Below are experts of layer 6 (counted from 0) of a mixture-of-experts language model. Rows are named router (the router's row for the expert) and show model dimensions 0-55. Each number is 128 + 24 x the weight over its row's rms, rounded and kept within 0 to 255.
Before each expert's rows: "comes before" lists some tokens at least twice as common just after its tokens as in all text; "raises" lists some tokens whose logits its average output raises strongly, later layers aside. This comes from a sample of Wikipedia text that the model never trained on. Tokens count by the router's weight.

# expert 26
comes before: " |", " 0", " (", ")", "%", " -"
raises: " of", " that", " in", ",", " (", "\n"
router [106 154 170 140 137 131 106 137 124  86 120 127 160 144  71 166 129 105 148 141  96 158 185  99 138 125 120 142 136 140 130 112 116  88 113  93 155 106 132 151 134 156 138 131 111 125 122 122 135  96 135 135  94 130 133 116]

# expert 29
comes before: ",", ".", "–", ")", " and", "),"
raises: ",", ".", " (", "\n", " and", ";"
router [113 151 127 116  85 147 101 125 105 114 100 160 168 150  98 122 115 108 123 157 102 130 140 134 168 168 115 119  91  93 183  81 125 101 108  68 155 131 111 116 145 154 140 110 187 128 130 135 119 113 146  83 115 146  78 165]

# expert 30
comes before: "-", "|", "\n", "=", "===", "=="
raises: "-", "|", "\n", "=", "Scientific", ";"
router [133 135 136 149 116 156 150 138 132  93 114 165 153 138 127 108 137 113 133 156 136 117 153 170 122 154 139 156 104 108 159  86 174 119 110 105 123 129 153 112 112 120 137 166 143 135  96 135 139 111 165 117 100 132  92 125]

# expert 9
comes before: ":", ")", "==", " also", "″", "):"
raises: ".", ",", " and", " of", " a", " that"
router [ 76 149 149 123 132 139 141 113 122 140 111 147 116 127 162 164 147 140 111 186 123 138 153 133 129 128 118 145  72 117 127 120 174 124  91 137 132 136 129 133 137 163 154 116 141 188 146 151 127 120 163 138  93 130 119 187]

# expert 25
comes before: " of", ",", ".", " and", " in", " is"
raises: ",", " and", " of", ";"
router [127 181 107 154  81 115 132 104 124 112  98 139 177 148  99 130  84 144 132 171 111 128 150 142 156 122 102 154 140  94 154 110 137 102 125 129 158 109 125 167 159 117 158 101 141 154 111 133 162 100 123 141  87  90 148 165]

# expert 5
comes before: " |", ".", "–", ",", ";", "th"
raises: ".", ",", "–", " and", " in", " while"
router [131 169 126 136  67 124  83 132 113 119  98 187 189 135  83 139 109 107  95 175 110 157 126 114 160 144 118 127  97 123 143 129 131 114  95 139 146 127 110 123 148 181 162 100 152 169 112 136 113  67 178 116 105 121 119 170]

# expert 23
comes before: " of", ",", ".", " and", " are", " in"
raises: ",", " and", " in", ".", " of", ";"
router [142 167 165 130 116 139 143 119 110 121  95 175 125  94 128 127 109 131 122 149 143 124 127 137 157 151 124 143 105 130 160 116  95 149 116  60 187 180 119  95 147 113 157 125 154 110 122 125 101 103 130 101 128  99 124 167]

# expert 10
comes before: " |", "\n", "N", " is", " JPL", "\n "
raises: " of", "\n", " and", " |", " as", " in"
router [138 168 167 118 128 109 139 112 113 119  94 140 147 102 113 129 109 139  96 156 106 128 123 137 153 125 157 150 110  87 152 118 130 143 110 101 149 134 135  96 121 159 168 124 145 156  95 165 102 133 125 125 120 109  93 149]

# expert 31
comes before: " the", " a", " to", " his", " be", " their"
raises: " the", " a", " all", " her", " most", " an"
router [121 164 146 111 123 133 137 136 118  89  92 151 137 163 123 125 134 124 147 147 154 150 134 145 177 126  85 131 124 123 138  89 118 113 119 101 145  91 133  73 164 143 152  85 148 142  75 157 133 114 139 123 119 113 153 141]

# expert 3
comes before: " the", " a", " his", " its", " their", " an"
raises: " the", " his", " a", " her", " an", " their"
router [100 128 145 132 127 164 140 118 111  97  82 140 153 124 115 136 119 116 116 145 158 137 130 156 136 128 128 156  99 120 116 103 146  98  92  79 161 109 118  81 155 135 153  93 172 164 137 159 107 117 148 131 118 111 125 114]

# expert 27
comes before: " to", " by", " a", " in", " as", " on"
raises: " in", " on", " to", " a", " part", " at"
router [ 99 105 128 128  91 137 149 123 121 114 108 174 179 121 109 148 101 145  94 135 101 147 138 134 164 169 131 143 119 104 104 104 125 121 115 121 157 106 119  91 129 153 179 108 157 140 132 136 104  83 177  96 123 134 110 138]

# expert 20
comes before: "\n", "==", "The", "In", "===", "born"
raises: "\n", ";", ")", "-", "==", " |"
router [125 133 124 123  98 177 148 120 100 126 110 135 121 143 126 124 112 132 113 129 125 151 152 172 157 172  94 152 121 127 117 101 124 115 105 108 111 128 129 146 122 130 116 129 147 151 110 132 113  92 154 123 115 103 116 158]

# expert 6
comes before: " the", " in", " a", " that", " to", " for"
raises: " in", " the", ",", " a", " and", " at"
router [124 169 143 134 125 127 164 100 121  97 112 145 149 141 101 148 140 141 113 173 156 149 149 103 166 119 128 146 124 161 153 123 131 132 129 108 146  80 172 101 111 155 129 129 131 130  79 126 117 106 146 109 136 109 141 108]

# expert 16
comes before: " |", " of", " was", " for", " \"", " is"
raises: " of", ",", " for", ".", " in", " ("
router [136 128 179 155  89 137 159 139 151 121 123 153 137  87 116 121  96 140  91 187 142 135 183 109 131 178 130 151 105 131 163 114 126 117  90 121 168 132 185 135 180 117 119 107 110 141 112 144 122 122 122 100 139  95 147 138]

# expert 17
comes before: "\n", " The", " He", " In", " It", "5"
raises: "\n", " The", " In", " He", " It", " This"
router [112 164 135 151 108 168 139 104 100  90 137 140 161 103 107 169  89 120 105 139 138 161 146 111 176 129 115 129 107 139 134 105 124 147 101 100 149 126 157 112 117 145 139 127 186 160 138 127 103 117 103  92 121 150 118 136]

# expert 28
comes before: " and", " the", " he", " which", " but", " a"
raises: " and", " as", " with", " while", " which", " in"
router [143 124 163 116 128 175 143 131  91  84  97 122 139 120 123 154 112 110 116 144 106 148 120 123 133 138 145 162 104 130 133 145 151 110  94 117 152 136 150 105 126 166 121 160 136 140 120 154 105 119 145 105 140 111 151 170]